From a checkpoint of a small mixture-of-experts model trained on Wikipedia.
Size: width 256, vocabulary 8192.
Training: a variant of SOAP for the experts, 325M tokens, 4716 steps.
Below are experts of layer 5 (counted from 0) of a mixture-of-experts language model. Rows are named router (the router's row for the expert), down (a neuron's output weights, with its number) and show model dimensions 0-255. Each number is 200 + 40 x the weight over its row's rms, rounded and kept within 0 to 999.
After each expert's rows: a language model's description of what the expert responds to. This comes from a sample of Wikipedia text that the model never trained on.

# expert 57
router,234,198,190,221,197,152,175,109,180,176,188,191,198,226,199,230,244,160,207,249,108,181,218,247,221,267,273,209,180,218,187,198,234,204,264,213,214,129,165,266,161,215,214,80,102,241,176,277,223,181,147,159,190,207,214,197,257,132,210,132,192,281,241,143,197,219,230,201,154,253,162,182,207,202,219,189,177,220,159,254,232,193,204,260,263,232,171,185,312,150,215,210,201,193,147,188,173,106,146,223,196,221,215,209,139,256,192,215,190,142,218,219,166,176,190,222,172,133,269,155,219,204,203,208,268,236,211,168,179,165,171,267,251,184,217,219,149,194,135,158,287,125,238,207,263,220,195,204,209,144,220,241,272,128,272,215,160,209,247,174,244,161,215,235,242,137,149,168,152,163,225,207,246,177,118,259,180,150,259,196,150,187,191,222,196,212,198,236,187,151,175,194,191,181,208,189,257,178,153,208,175,238,237,272,217,198,174,191,185,208,204,155,234,213,224,134,192,172,188,136,202,172,213,141,271,152,246,150,195,224,249,197,217,178,158,136,154,197,224,201,144,252,221,176,164,285,177,135,159,203,205,225,224,160,223,221
down0,183,219,237,238,115,150,228,202,227,140,225,183,169,211,171,219,214,181,251,164,216,203,157,173,220,197,212,268,293,183,209,195,165,242,210,242,164,180,139,148,134,152,126,157,131,216,190,274,209,209,209,281,196,235,189,200,213,162,142,240,161,119,182,181,200,166,192,227,159,273,265,271,188,182,187,217,138,183,197,219,229,178,180,269,218,177,174,207,252,131,226,191,159,175,147,209,177,137,101,195,220,147,231,229,149,282,173,199,189,197,176,195,203,165,207,224,209,181,297,171,176,222,208,181,246,235,300,174,258,196,168,181,192,219,162,251,219,262,207,166,161,159,182,184,214,221,199,199,184,177,172,243,201,111,155,229,233,177,210,231,225,276,154,115,230,204,188,250,134,183,178,226,205,231,179,200,140,208,165,210,167,209,194,179,144,182,145,176,246,178,186,270,200,172,166,194,273,260,125,125,158,207,179,228,224,195,285,268,207,229,178,201,190,186,287,175,248,197,152,307,205,188,239,166,244,110,152,233,178,171,174,175,242,220,155,194,182,253,150,256,112,193,228,238,176,233,190,235,147,182,206,182,253,251,228,180
down1,271,202,242,114,243,138,195,174,132,240,223,157,258,190,230,236,228,255,230,144,197,192,230,200,186,218,285,227,178,156,135,227,191,160,187,170,151,185,273,262,238,233,151,255,240,180,233,227,163,206,230,230,109,187,190,188,148,223,226,164,229,192,209,211,205,270,114,228,148,205,182,241,164,132,192,205,263,189,203,152,185,203,258,204,117,235,138,231,118,217,167,164,226,239,191,212,223,279,208,278,232,230,205,182,173,212,196,228,161,202,190,157,233,216,182,155,199,246,196,185,190,228,213,220,118,211,128,188,271,246,195,206,247,156,242,221,300,236,224,249,122,270,198,238,240,178,198,218,209,203,291,191,211,140,130,216,167,244,220,205,201,257,234,257,165,181,247,215,195,219,216,256,236,194,214,207,198,222,141,178,197,182,301,211,121,232,182,238,232,193,261,167,174,249,244,239,193,197,237,189,256,142,132,132,216,161,205,107,215,208,232,232,185,149,174,223,260,202,177,215,222,217,198,200,170,161,163,220,253,204,162,222,215,205,196,141,230,185,190,235,237,191,160,262,252,170,178,240,220,184,189,254,202,277,149,305
Description: Two-digit numbers

# expert 44
router,234,180,146,164,204,180,180,145,133,193,165,212,189,158,283,202,203,140,213,227,195,190,215,201,235,197,212,214,272,182,212,262,250,241,223,196,256,222,157,268,199,220,150,178,120,237,121,199,275,181,185,237,135,226,203,252,250,205,165,217,218,181,202,183,231,294,183,107,161,238,156,209,192,180,200,213,251,223,219,185,272,147,206,182,191,209,239,188,204,247,231,160,203,194,158,191,218,136,234,204,134,247,243,189,161,164,173,203,212,215,216,245,200,201,211,228,255,237,258,150,198,153,260,192,260,209,190,256,196,154,181,248,161,238,103,156,146,277,205,219,200,168,131,192,267,259,235,172,261,195,160,241,218,205,255,226,183,230,175,189,269,130,152,198,142,234,243,147,210,163,202,265,245,154,195,273,211,242,203,182,171,242,206,180,194,122,179,217,184,162,242,192,141,275,258,148,212,175,126,142,173,246,197,208,171,238,194,227,110,205,153,138,169,235,262,112,170,152,207,173,245,205,224,177,166,223,218,225,209,174,160,261,250,147,189,165,256,185,194,258,210,209,253,182,170,245,142,208,129,233,112,254,210,198,243,156
down0,159,210,188,169,222,207,202,229,211,209,161,268,129,249,233,154,220,216,166,260,282,209,178,177,242,207,210,178,189,237,207,194,242,182,228,136,307,211,180,203,141,138,150,189,273,128,182,263,204,120,149,152,170,165,143,85,263,127,131,217,288,146,197,197,214,249,131,222,261,245,218,190,232,134,185,198,208,155,191,156,164,211,208,214,143,195,174,208,184,165,248,210,182,167,201,194,201,207,196,280,266,171,239,204,155,164,186,285,239,176,221,254,235,204,243,162,186,209,163,209,208,189,218,205,209,258,225,132,211,231,152,226,196,251,112,168,209,197,229,207,155,129,237,244,211,224,149,218,189,200,271,200,187,158,205,175,205,180,218,294,167,134,137,240,181,180,178,172,236,250,212,220,130,209,161,147,169,168,167,181,208,181,205,187,229,235,98,235,194,212,207,128,198,165,155,173,185,229,153,196,193,247,210,183,99,209,171,201,213,285,211,182,278,222,187,244,303,183,214,149,206,236,195,221,228,230,161,230,153,179,198,254,131,252,191,213,215,253,207,199,176,178,198,243,194,133,214,156,169,269,238,267,191,213,208,214
down1,271,213,225,159,167,319,175,137,198,202,179,262,238,206,298,163,187,235,148,140,208,164,201,286,185,181,213,205,199,198,231,196,204,178,230,234,200,132,221,164,196,195,222,181,270,260,153,165,176,220,195,196,229,143,173,206,189,218,265,148,207,176,228,250,197,235,162,218,204,186,231,252,267,200,155,215,126,184,203,262,197,189,202,198,201,132,176,220,212,196,212,153,208,185,198,216,188,148,146,204,211,120,134,147,166,171,129,130,173,139,201,232,198,209,164,213,190,180,183,233,182,180,205,186,174,149,231,180,128,180,193,150,204,251,203,141,179,157,197,189,178,197,260,279,143,168,168,206,293,141,204,263,119,217,248,199,202,271,151,290,207,246,167,180,163,290,171,167,177,189,195,194,143,218,180,226,221,161,205,205,205,212,166,176,274,185,227,168,133,131,225,263,221,216,142,216,233,252,146,146,125,202,268,202,172,181,185,197,193,151,160,209,154,273,155,222,244,198,149,173,160,222,209,150,173,233,267,205,245,191,269,185,222,234,190,235,222,188,139,253,186,209,278,186,177,87,291,205,182,203,192,128,221,205,215,140
Description: Century year prefixes

# expert 1
router,178,164,145,206,139,171,162,246,231,238,183,199,213,197,218,219,212,223,239,198,168,153,128,238,210,230,177,207,252,180,155,113,118,189,182,244,215,196,182,265,249,198,242,250,248,194,146,179,182,166,222,144,195,186,216,179,203,174,213,207,141,266,129,258,213,212,243,210,187,214,254,280,150,196,208,289,245,202,231,247,159,226,225,144,190,217,126,206,183,262,252,204,195,228,137,233,221,271,188,210,189,221,213,215,241,222,210,154,174,187,216,247,246,180,240,220,188,205,280,234,239,203,123,150,222,223,213,195,289,178,163,155,175,182,226,184,195,150,227,297,214,242,135,155,182,173,224,252,146,199,203,122,238,195,243,181,232,286,257,216,197,160,179,156,191,107,219,176,289,233,207,166,177,230,156,164,226,205,293,246,192,215,243,163,266,271,180,199,253,250,158,256,235,170,181,232,145,233,235,206,212,224,218,220,135,247,188,187,221,205,174,188,209,240,227,308,210,136,277,272,167,208,162,191,200,193,256,222,184,201,227,225,235,146,115,239,194,245,208,222,266,228,195,251,296,265,170,210,212,157,159,221,249,180,194,207
down0,136,249,213,200,190,224,163,198,191,151,171,182,196,174,211,190,127,211,208,244,163,223,185,130,245,193,117,188,214,226,289,255,245,187,193,290,173,179,220,215,192,172,202,183,212,205,236,209,128,168,211,237,166,246,242,199,257,172,233,204,196,248,213,197,235,173,244,167,137,233,248,112,152,236,158,172,201,193,269,304,184,245,193,232,167,244,237,210,193,259,248,242,248,178,156,145,210,265,220,285,257,209,245,248,250,247,197,165,222,226,215,225,147,146,182,166,114,148,210,160,214,203,172,169,324,214,189,245,164,255,189,158,267,227,199,169,203,184,164,183,166,110,167,212,191,134,247,255,198,256,153,218,230,175,238,253,228,182,135,170,208,201,250,211,194,109,138,201,205,224,196,207,241,190,191,277,241,169,193,211,263,236,194,214,219,211,164,186,180,157,211,173,216,264,186,192,273,225,280,286,234,222,218,204,247,189,198,180,194,233,138,179,223,236,198,200,182,249,149,171,203,187,213,194,209,222,175,109,147,262,198,259,200,158,149,130,147,260,242,192,228,193,164,274,229,243,208,127,197,192,179,185,283,179,167,206
down1,163,198,113,211,162,190,280,189,176,253,265,231,219,186,136,163,168,240,162,243,242,152,216,223,203,173,219,161,196,203,195,183,155,240,233,216,214,150,169,211,228,162,212,156,259,155,174,218,274,215,163,175,183,120,245,159,217,205,173,201,167,156,235,254,192,149,204,176,236,201,270,217,208,196,138,153,203,163,175,262,258,215,143,170,200,159,195,239,207,208,302,281,219,207,210,178,227,125,148,209,247,251,196,219,187,144,192,252,192,251,194,173,215,286,269,148,181,239,250,201,185,168,271,191,225,208,225,256,253,261,193,146,227,189,186,203,260,206,210,233,241,245,127,198,217,242,181,177,185,178,193,230,208,186,179,250,266,188,233,292,183,111,184,153,186,230,235,226,265,207,163,182,216,199,228,188,260,186,251,131,131,250,211,244,220,78,226,165,207,249,109,177,224,225,189,233,195,220,145,281,156,183,191,167,188,191,188,185,185,232,201,228,244,224,191,123,193,191,229,168,195,145,137,229,101,201,257,234,275,231,222,221,269,233,200,246,169,198,213,205,240,281,223,208,286,265,177,166,184,220,227,253,244,239,205,191
Description: Mid-word verb fragments

# expert 32
router,223,198,217,172,220,199,199,260,112,151,183,182,262,165,218,163,196,229,180,240,211,187,185,171,187,226,203,230,219,216,186,245,135,184,152,241,219,144,171,214,136,210,240,139,163,140,149,247,205,157,188,189,161,212,193,193,270,186,229,228,193,261,214,130,167,217,231,203,274,227,207,234,129,225,222,157,151,192,204,290,224,195,187,247,265,224,229,145,230,210,195,146,156,140,103,207,193,133,178,146,142,245,217,186,150,151,139,152,188,167,162,208,135,172,186,284,152,244,210,155,177,186,234,159,241,216,162,256,190,156,207,225,279,221,237,248,185,158,209,167,181,196,129,221,258,249,149,129,195,125,252,157,226,146,247,168,132,272,156,243,214,135,165,196,233,228,181,217,188,170,197,218,224,146,135,140,193,138,160,117,214,189,193,158,165,174,188,217,188,212,173,166,190,188,217,122,162,253,168,177,213,201,221,223,230,191,168,193,186,145,151,202,272,172,172,180,132,142,174,165,222,203,205,283,229,199,244,170,204,127,165,247,249,144,196,202,200,219,208,244,236,155,155,231,135,204,247,183,141,200,210,167,321,135,243,213
down0,175,180,173,172,278,174,157,169,155,142,207,187,238,204,254,182,251,206,166,225,195,157,206,270,207,179,230,239,263,186,219,196,240,145,287,185,156,232,260,265,208,211,205,161,178,153,258,173,146,229,187,169,252,148,269,209,264,241,172,217,165,216,277,202,228,168,306,180,218,195,216,220,212,168,224,227,181,195,135,221,224,236,223,233,228,194,278,223,260,133,223,208,171,171,207,208,182,155,238,145,227,160,194,230,223,287,143,198,226,194,185,246,240,163,204,233,148,242,149,249,207,287,239,248,191,206,231,217,169,169,141,141,193,224,190,218,202,228,166,103,355,246,257,140,166,147,215,193,255,160,194,201,205,234,228,199,277,165,233,225,201,129,190,253,205,178,117,202,175,188,174,200,234,134,159,283,141,175,190,172,166,228,243,236,279,204,247,199,172,206,180,243,248,228,206,211,222,209,171,256,183,172,170,175,184,269,185,203,208,159,204,228,232,243,236,149,210,182,172,203,178,154,254,233,193,104,228,170,208,225,197,159,248,218,200,197,152,253,173,211,190,275,231,230,159,147,131,196,204,206,85,176,203,173,206,216
down1,190,263,238,185,169,159,197,209,235,199,187,214,217,267,215,222,212,159,148,81,159,258,229,204,244,158,158,237,251,257,241,229,221,196,253,190,247,166,229,197,151,186,196,241,204,143,219,169,193,223,200,206,153,255,272,197,268,166,171,162,191,110,144,206,271,208,49,176,157,183,253,227,212,250,157,243,178,187,160,176,273,246,181,205,187,185,135,184,200,224,161,162,175,173,230,199,162,211,281,199,184,273,214,209,176,240,298,245,231,166,182,194,235,238,240,205,164,234,225,237,153,203,191,204,232,180,202,204,238,231,195,248,114,202,186,190,167,239,216,183,208,168,121,216,212,225,215,252,259,218,269,227,194,211,211,204,232,188,198,228,181,255,213,221,114,146,277,180,219,197,264,194,157,202,190,272,216,189,233,198,227,248,192,189,178,186,172,118,205,217,227,206,210,258,216,130,173,141,350,182,124,225,163,211,155,172,186,191,265,135,206,188,217,189,199,198,275,227,223,209,243,140,194,213,162,159,231,238,201,190,234,298,211,221,242,140,121,224,183,222,223,143,211,205,233,264,178,202,185,173,164,177,189,249,161,138
Description: Digits in measurements

# expert 63
router,141,202,113,118,212,198,199,244,250,222,133,253,256,104,218,211,163,190,176,218,202,246,208,178,120,178,218,173,277,187,162,181,264,213,256,158,157,180,161,190,263,245,226,176,238,172,216,208,201,245,240,156,229,273,187,159,145,171,174,206,246,190,151,189,256,232,245,211,137,236,140,213,154,166,198,187,173,210,239,143,193,221,245,144,230,204,235,199,201,261,227,192,145,255,142,159,261,253,166,174,109,195,178,197,229,236,258,254,223,215,133,180,204,219,219,215,186,225,141,123,129,164,213,168,146,201,163,238,224,228,218,187,120,149,233,213,206,174,182,229,187,264,194,170,142,185,227,248,135,232,189,234,178,180,257,243,130,228,146,233,199,159,155,193,211,223,140,182,203,156,194,144,227,245,166,159,248,256,224,189,243,135,164,172,198,216,146,234,275,158,271,212,166,130,258,261,160,188,238,226,198,266,152,209,213,181,219,218,121,286,251,192,227,187,130,188,166,138,240,154,223,187,161,191,172,199,185,219,195,206,238,207,178,156,152,189,140,232,210,191,172,214,159,223,244,173,159,143,265,190,127,165,213,198,131,222
down0,226,179,166,217,178,198,215,246,264,216,229,219,201,123,192,166,250,260,175,161,241,285,179,170,240,176,233,130,170,271,193,186,209,222,126,159,243,141,134,170,256,231,190,216,133,165,181,193,191,285,277,139,173,193,204,213,168,259,240,216,129,134,205,188,184,211,251,244,203,244,204,240,204,252,217,163,265,132,263,151,155,222,241,161,201,164,197,196,122,190,225,222,255,258,157,129,152,146,145,174,258,256,196,288,228,222,233,215,129,195,204,184,230,170,192,166,171,177,110,194,220,175,226,204,144,201,184,212,175,179,164,234,187,199,264,96,198,234,271,220,249,202,224,236,179,194,244,207,180,198,217,151,212,135,207,226,214,139,233,178,179,280,280,226,231,217,254,217,160,149,201,188,175,187,244,182,183,207,232,197,167,173,229,194,257,207,168,138,142,244,240,173,258,221,198,221,171,175,232,178,251,186,143,171,220,205,226,289,244,194,277,191,254,197,255,180,150,183,224,157,197,148,281,207,209,253,205,267,241,221,218,196,233,207,161,235,131,267,188,225,157,195,131,216,180,173,178,140,240,224,184,237,216,143,219,137
down1,207,189,216,251,173,111,151,213,151,212,196,177,180,243,178,187,210,273,205,255,246,141,208,205,236,154,215,160,198,249,205,252,193,195,287,234,124,166,202,240,217,126,246,182,166,225,190,239,114,167,238,258,148,236,206,140,252,151,230,203,246,197,215,241,132,154,110,178,130,223,138,121,150,191,198,253,243,210,173,142,221,130,193,186,228,241,209,246,223,150,177,168,175,212,171,172,211,183,200,147,182,212,200,201,161,160,139,116,170,187,218,157,201,191,208,162,198,141,204,156,245,281,238,177,206,193,240,223,169,256,145,287,223,217,229,212,174,182,150,146,203,244,251,192,235,225,163,193,202,233,172,205,197,218,194,185,126,200,215,242,232,155,240,282,291,168,211,168,168,169,183,206,224,166,187,239,135,202,236,175,205,201,186,170,188,125,153,191,151,152,185,144,252,230,189,187,232,192,144,163,145,148,186,228,262,210,213,233,164,181,240,178,234,224,168,153,212,214,202,212,194,200,183,199,212,221,136,300,239,208,201,339,244,156,140,137,231,141,252,166,153,264,153,206,171,178,161,199,216,206,193,117,195,210,261,265
Description: Mid-name word pieces

# expert 10
router,239,152,190,175,213,192,145,158,245,212,262,264,140,230,290,236,213,217,189,226,196,247,183,105,172,229,147,168,248,251,179,132,220,294,196,215,179,148,182,257,252,248,234,255,180,192,240,232,179,240,182,180,182,152,236,157,258,167,174,199,207,212,202,275,254,117,173,252,185,183,146,216,230,271,222,230,182,199,277,237,140,206,227,156,160,218,169,270,217,212,204,231,130,200,158,183,226,294,176,251,200,216,187,267,180,159,237,236,246,174,145,212,209,170,203,207,155,207,192,145,214,174,240,149,185,268,220,151,242,175,261,250,231,211,207,171,157,198,287,200,216,187,200,187,204,255,160,249,155,173,188,193,211,235,203,214,202,196,162,214,128,183,200,216,178,184,163,134,194,135,180,241,227,161,196,233,233,223,250,199,245,166,195,185,101,235,133,112,302,185,210,255,194,146,196,216,171,177,218,217,156,168,185,144,200,187,189,201,192,224,196,145,164,182,164,252,181,308,204,184,253,165,173,217,135,209,153,226,146,203,205,226,151,146,229,223,164,212,184,235,207,283,272,164,214,263,130,142,287,185,184,140,170,182,180,207
down0,239,157,162,259,124,198,222,319,177,189,181,199,235,155,232,246,180,257,165,276,234,239,144,191,215,209,220,247,232,236,153,157,242,231,218,250,177,181,233,304,269,162,212,181,204,248,178,251,214,295,192,191,164,132,110,254,255,194,214,218,243,245,201,167,141,236,207,261,194,200,271,179,170,227,214,205,182,235,163,131,121,220,214,211,151,186,153,204,219,200,211,202,150,262,207,293,178,221,257,215,159,181,174,227,172,225,142,212,261,159,210,250,280,96,249,220,216,211,216,198,277,188,258,163,154,196,252,264,204,187,217,190,256,257,156,211,217,216,276,170,184,237,198,193,208,193,172,181,94,249,229,179,260,248,212,181,170,200,162,224,151,266,196,169,229,239,252,175,175,214,250,220,259,236,208,200,201,225,243,195,176,174,260,169,206,188,205,201,168,161,263,236,286,189,171,191,229,141,201,184,202,222,162,194,209,217,252,251,183,182,244,155,163,214,272,201,225,195,282,197,176,150,200,149,249,166,228,234,251,163,174,167,205,247,202,124,205,283,193,253,223,185,205,264,182,168,235,230,200,272,186,191,201,189,217,225
down1,310,179,202,230,258,222,121,199,188,243,205,190,172,144,239,209,247,170,173,150,235,248,214,178,239,228,136,170,190,245,198,287,197,209,192,207,144,180,163,218,310,196,184,245,141,268,156,228,145,240,244,206,166,135,134,249,203,221,163,286,153,189,178,229,134,186,208,257,213,222,199,217,132,186,146,202,206,187,141,232,177,185,214,189,259,183,224,168,183,158,168,199,254,202,222,185,198,207,200,151,256,196,203,233,228,218,288,192,225,235,181,245,227,120,173,222,242,163,194,188,243,222,206,220,236,246,239,151,219,184,199,218,189,243,172,205,146,219,234,212,136,217,205,200,210,230,198,163,168,208,205,155,223,197,179,176,241,203,207,172,224,264,273,199,153,197,167,226,246,254,188,216,165,169,161,148,156,194,209,223,241,202,183,175,55,200,255,290,243,204,203,190,239,149,132,137,259,199,262,176,284,187,243,128,195,149,135,237,217,186,212,189,255,197,224,167,134,179,173,244,208,200,246,251,259,141,184,256,152,286,192,224,229,151,208,205,248,232,243,224,261,208,191,252,228,255,198,232,150,223,262,164,180,160,245,95
Description: Foreign name fragments

# expert 26
router,182,168,175,196,231,211,194,216,145,222,206,195,269,173,176,242,191,179,186,113,167,153,193,197,219,231,164,181,218,157,183,194,140,190,193,212,169,152,217,187,294,140,157,269,218,176,215,226,144,239,146,198,142,200,248,175,127,165,197,234,232,189,271,315,140,216,191,256,192,184,231,228,183,196,228,176,218,289,131,216,212,233,171,197,140,221,239,184,247,260,234,272,208,119,212,129,182,154,160,188,228,201,163,170,171,216,173,151,252,162,208,207,199,165,169,179,220,142,168,262,248,243,238,149,213,209,238,183,252,169,154,218,216,206,191,217,169,174,195,199,233,168,204,243,234,192,160,217,179,225,164,255,231,192,217,165,211,236,237,259,223,227,226,178,162,158,257,212,222,219,249,232,150,155,232,145,214,129,207,187,255,159,269,204,184,166,171,173,262,175,195,191,168,228,186,246,214,223,318,208,222,261,251,157,234,148,251,199,200,208,167,242,222,220,244,182,155,335,217,224,166,250,252,269,227,130,231,246,252,169,109,221,146,193,178,258,181,181,216,253,215,205,139,186,162,83,258,151,236,277,217,217,211,196,144,234
down0,158,178,259,248,175,215,195,228,207,240,219,209,209,285,211,175,179,193,185,140,172,242,182,241,212,261,208,129,177,192,263,241,182,199,190,216,244,159,209,254,210,191,158,202,141,194,209,163,228,199,236,191,226,158,229,175,230,169,198,204,295,207,251,250,184,152,247,249,181,199,194,169,168,167,221,241,188,222,179,173,163,206,186,244,216,204,212,189,209,179,252,188,242,165,258,157,233,196,206,238,165,224,212,166,140,204,249,211,203,213,175,211,172,194,218,243,111,238,180,210,326,187,195,210,125,162,163,154,260,161,148,74,224,234,169,261,233,117,250,230,245,176,117,264,150,232,151,187,238,175,246,188,186,143,288,156,235,172,142,230,259,191,246,182,175,197,213,237,154,225,231,275,173,157,246,190,151,132,198,162,132,193,197,236,205,177,240,155,218,147,245,161,175,207,156,208,191,239,199,117,169,200,158,229,233,192,239,199,148,137,151,203,175,153,156,140,155,266,189,241,209,142,222,223,239,210,257,233,160,210,192,182,193,295,189,248,228,190,123,238,251,200,268,190,207,298,198,267,189,225,197,167,167,288,119,212
down1,303,180,184,193,246,263,227,186,228,186,251,222,266,191,167,270,254,152,250,191,207,211,114,211,133,209,202,170,207,205,183,209,100,162,221,168,178,161,174,183,230,228,210,251,185,154,244,190,196,179,253,226,179,216,224,125,298,227,192,237,211,159,204,223,148,213,183,213,241,254,228,179,162,233,168,223,162,247,180,199,213,165,205,218,141,209,185,200,188,223,180,187,228,202,240,137,172,186,151,70,147,208,223,185,220,231,245,153,134,216,214,205,259,141,218,206,191,171,176,227,191,214,181,203,179,278,228,201,226,211,219,214,165,168,210,257,278,140,301,228,166,176,174,206,275,204,203,136,142,227,156,196,199,130,259,196,244,130,217,264,241,249,164,188,201,222,225,148,226,168,215,220,180,190,199,207,190,161,248,150,203,91,208,232,232,241,116,231,170,124,226,189,223,238,306,179,155,190,181,171,191,220,140,129,224,222,198,181,198,177,195,226,215,286,226,126,184,235,190,195,151,220,182,120,163,255,206,210,216,159,161,180,152,176,169,266,276,186,215,214,201,112,217,290,271,240,170,182,239,255,190,204,240,205,198,162
Description: Plural noun endings

# expert 16
router,228,132,200,139,217,173,150,242,201,157,165,222,172,175,159,181,190,192,286,233,248,221,248,240,282,202,224,202,93,214,207,270,280,256,262,224,241,252,292,209,165,170,190,171,234,203,206,191,229,206,208,253,182,240,213,231,192,160,184,246,253,161,167,207,245,214,208,233,205,160,258,153,262,202,244,200,184,233,239,172,179,220,248,193,218,204,147,221,243,229,113,182,177,146,234,190,251,163,191,188,175,177,258,180,191,164,164,237,248,244,215,186,150,213,222,208,167,222,192,131,165,149,228,218,171,175,216,173,136,186,183,128,165,165,148,203,209,254,199,180,311,159,219,172,202,242,174,207,152,119,202,238,137,257,202,160,143,153,186,233,189,231,220,176,136,215,158,145,175,222,151,184,254,171,226,215,227,203,254,155,188,154,157,116,163,212,163,237,254,201,159,211,223,162,232,180,282,139,155,140,213,188,216,198,150,221,148,181,148,225,289,177,130,247,162,220,196,208,218,243,168,187,189,161,199,242,166,226,187,178,165,157,174,153,203,82,201,186,221,261,118,221,208,174,231,217,276,198,311,230,244,173,143,243,217,220
down0,199,237,231,240,194,139,199,206,210,290,146,133,204,192,250,206,207,224,218,194,262,269,130,174,233,195,206,102,211,191,206,226,266,167,143,192,202,238,151,236,160,151,245,217,168,206,177,152,246,188,171,185,137,206,240,182,249,215,220,158,155,163,160,232,233,198,137,246,161,226,231,221,171,159,176,177,207,155,221,232,167,205,169,119,170,208,149,225,140,229,220,179,263,233,204,148,187,193,251,271,254,216,226,208,262,160,183,216,104,191,230,170,170,224,252,205,181,148,193,179,173,178,209,167,216,186,175,147,155,172,251,176,205,157,165,153,244,253,243,224,246,172,238,264,151,259,245,197,104,177,223,142,268,203,179,201,209,187,185,163,252,187,226,261,197,231,249,178,165,225,166,228,61,242,181,205,234,161,204,163,251,215,159,253,208,199,233,241,241,158,160,207,235,213,184,167,214,191,175,250,206,229,222,198,165,193,207,211,188,243,212,251,188,216,152,208,128,271,203,197,180,225,194,175,145,219,237,50,237,255,132,216,154,211,203,211,277,158,233,265,225,198,195,184,299,238,231,218,178,314,255,176,189,151,238,226
down1,171,243,250,208,244,185,264,161,250,243,202,179,213,195,179,194,200,165,218,228,257,159,234,169,236,248,259,193,201,190,237,176,166,187,160,179,190,197,168,193,234,219,221,205,193,230,142,147,240,190,261,217,121,254,269,151,252,169,211,112,157,168,281,181,164,222,120,274,161,281,254,235,175,177,250,156,205,172,217,234,253,243,172,268,206,220,234,180,242,158,233,210,258,206,185,160,179,174,190,243,199,227,226,209,205,211,208,257,240,231,155,188,176,191,135,217,192,180,196,184,288,169,227,283,155,153,124,198,304,188,288,158,218,171,242,187,175,238,175,181,122,206,213,198,244,161,221,137,192,176,197,119,216,293,238,217,171,229,225,251,184,231,165,197,168,229,219,222,220,270,149,173,285,200,199,232,233,274,205,208,128,201,155,217,219,150,270,241,207,254,213,228,195,181,249,201,235,201,269,229,202,204,269,247,198,234,236,262,110,119,218,146,181,272,184,189,168,295,155,213,163,223,192,146,215,234,183,166,228,189,174,118,282,179,133,226,164,207,210,198,154,250,233,211,187,186,241,198,188,162,172,179,199,160,226,205
Description: Table name endings

# expert 48
router,180,190,138,131,241,201,123,249,159,263,243,240,195,254,125,198,226,198,161,206,185,218,260,180,221,199,189,173,172,166,176,245,172,236,228,150,233,171,235,197,204,159,159,203,207,262,213,117,243,178,184,271,141,214,148,147,174,186,204,193,264,201,221,198,243,181,194,186,205,115,209,147,179,139,126,178,200,279,194,216,281,191,165,179,268,234,180,255,193,218,216,247,158,200,203,202,224,224,176,248,176,197,240,161,114,241,171,284,248,259,205,224,192,179,217,174,213,193,262,134,157,160,141,191,202,215,186,141,102,158,234,301,141,224,297,212,169,184,151,199,229,207,228,123,162,183,187,225,154,212,226,250,264,201,152,151,155,168,210,239,238,205,223,220,165,273,208,181,197,197,162,176,184,195,200,273,202,220,153,143,208,178,184,184,159,172,160,195,198,137,233,206,142,223,255,251,240,218,175,215,149,153,134,223,210,123,188,249,189,177,286,152,176,285,172,199,236,205,194,155,241,211,206,141,250,200,161,215,235,109,194,174,220,145,169,128,161,172,226,231,165,202,245,207,179,168,210,186,236,208,268,184,240,147,162,122
down0,214,162,218,134,228,191,190,202,203,206,167,189,137,192,261,224,254,234,146,220,200,249,199,169,237,179,162,167,215,192,168,251,205,232,191,281,189,221,138,138,201,169,182,229,152,231,237,188,210,160,150,166,202,216,141,191,188,215,263,180,195,208,226,213,235,244,208,173,268,195,167,237,221,217,261,264,136,186,155,173,223,186,186,178,203,225,276,276,190,204,247,208,211,217,87,144,197,240,197,155,241,197,150,169,175,226,244,145,107,214,143,178,218,217,190,187,159,169,147,149,259,166,159,142,200,181,220,177,224,184,221,199,181,211,234,202,218,157,339,218,156,185,228,165,276,164,188,132,231,252,194,141,246,174,165,152,131,230,180,220,212,232,245,231,206,267,211,174,167,224,183,143,236,196,175,213,227,164,208,191,212,332,157,243,288,120,210,208,257,160,206,171,247,169,159,213,194,189,215,228,180,145,217,247,119,185,126,255,264,188,213,186,231,284,244,150,186,168,232,222,176,185,225,130,207,151,184,251,230,138,163,317,223,257,166,158,206,233,238,242,244,200,227,251,193,228,245,210,215,171,207,222,228,262,263,185
down1,244,208,274,183,261,198,234,243,215,122,209,156,257,146,186,169,178,252,195,189,217,182,170,167,286,244,217,221,98,177,179,144,122,159,181,126,188,186,193,276,137,145,215,118,252,243,219,185,251,255,232,230,146,130,195,186,218,180,244,198,226,145,179,144,203,253,189,146,200,201,199,210,197,208,171,237,206,200,220,184,189,166,188,157,202,266,203,186,211,170,131,200,200,269,200,205,206,177,121,228,226,249,228,165,127,229,144,222,186,127,104,211,144,200,146,177,243,178,199,195,194,156,177,235,167,191,104,212,236,103,126,133,165,106,170,235,241,228,186,192,155,98,183,214,235,196,208,221,149,246,232,179,201,190,177,246,237,235,167,220,213,230,165,182,168,247,176,162,158,197,186,142,136,174,207,177,138,212,195,234,172,213,129,175,233,212,200,189,214,238,174,160,165,166,173,189,193,324,169,259,241,182,252,213,181,245,227,221,172,233,201,148,171,264,207,174,148,181,196,228,203,178,188,219,148,140,151,292,170,187,261,207,221,262,249,159,257,162,215,196,203,204,178,237,212,214,169,251,195,153,196,197,156,201,159,267
Description: Indian and foreign name endings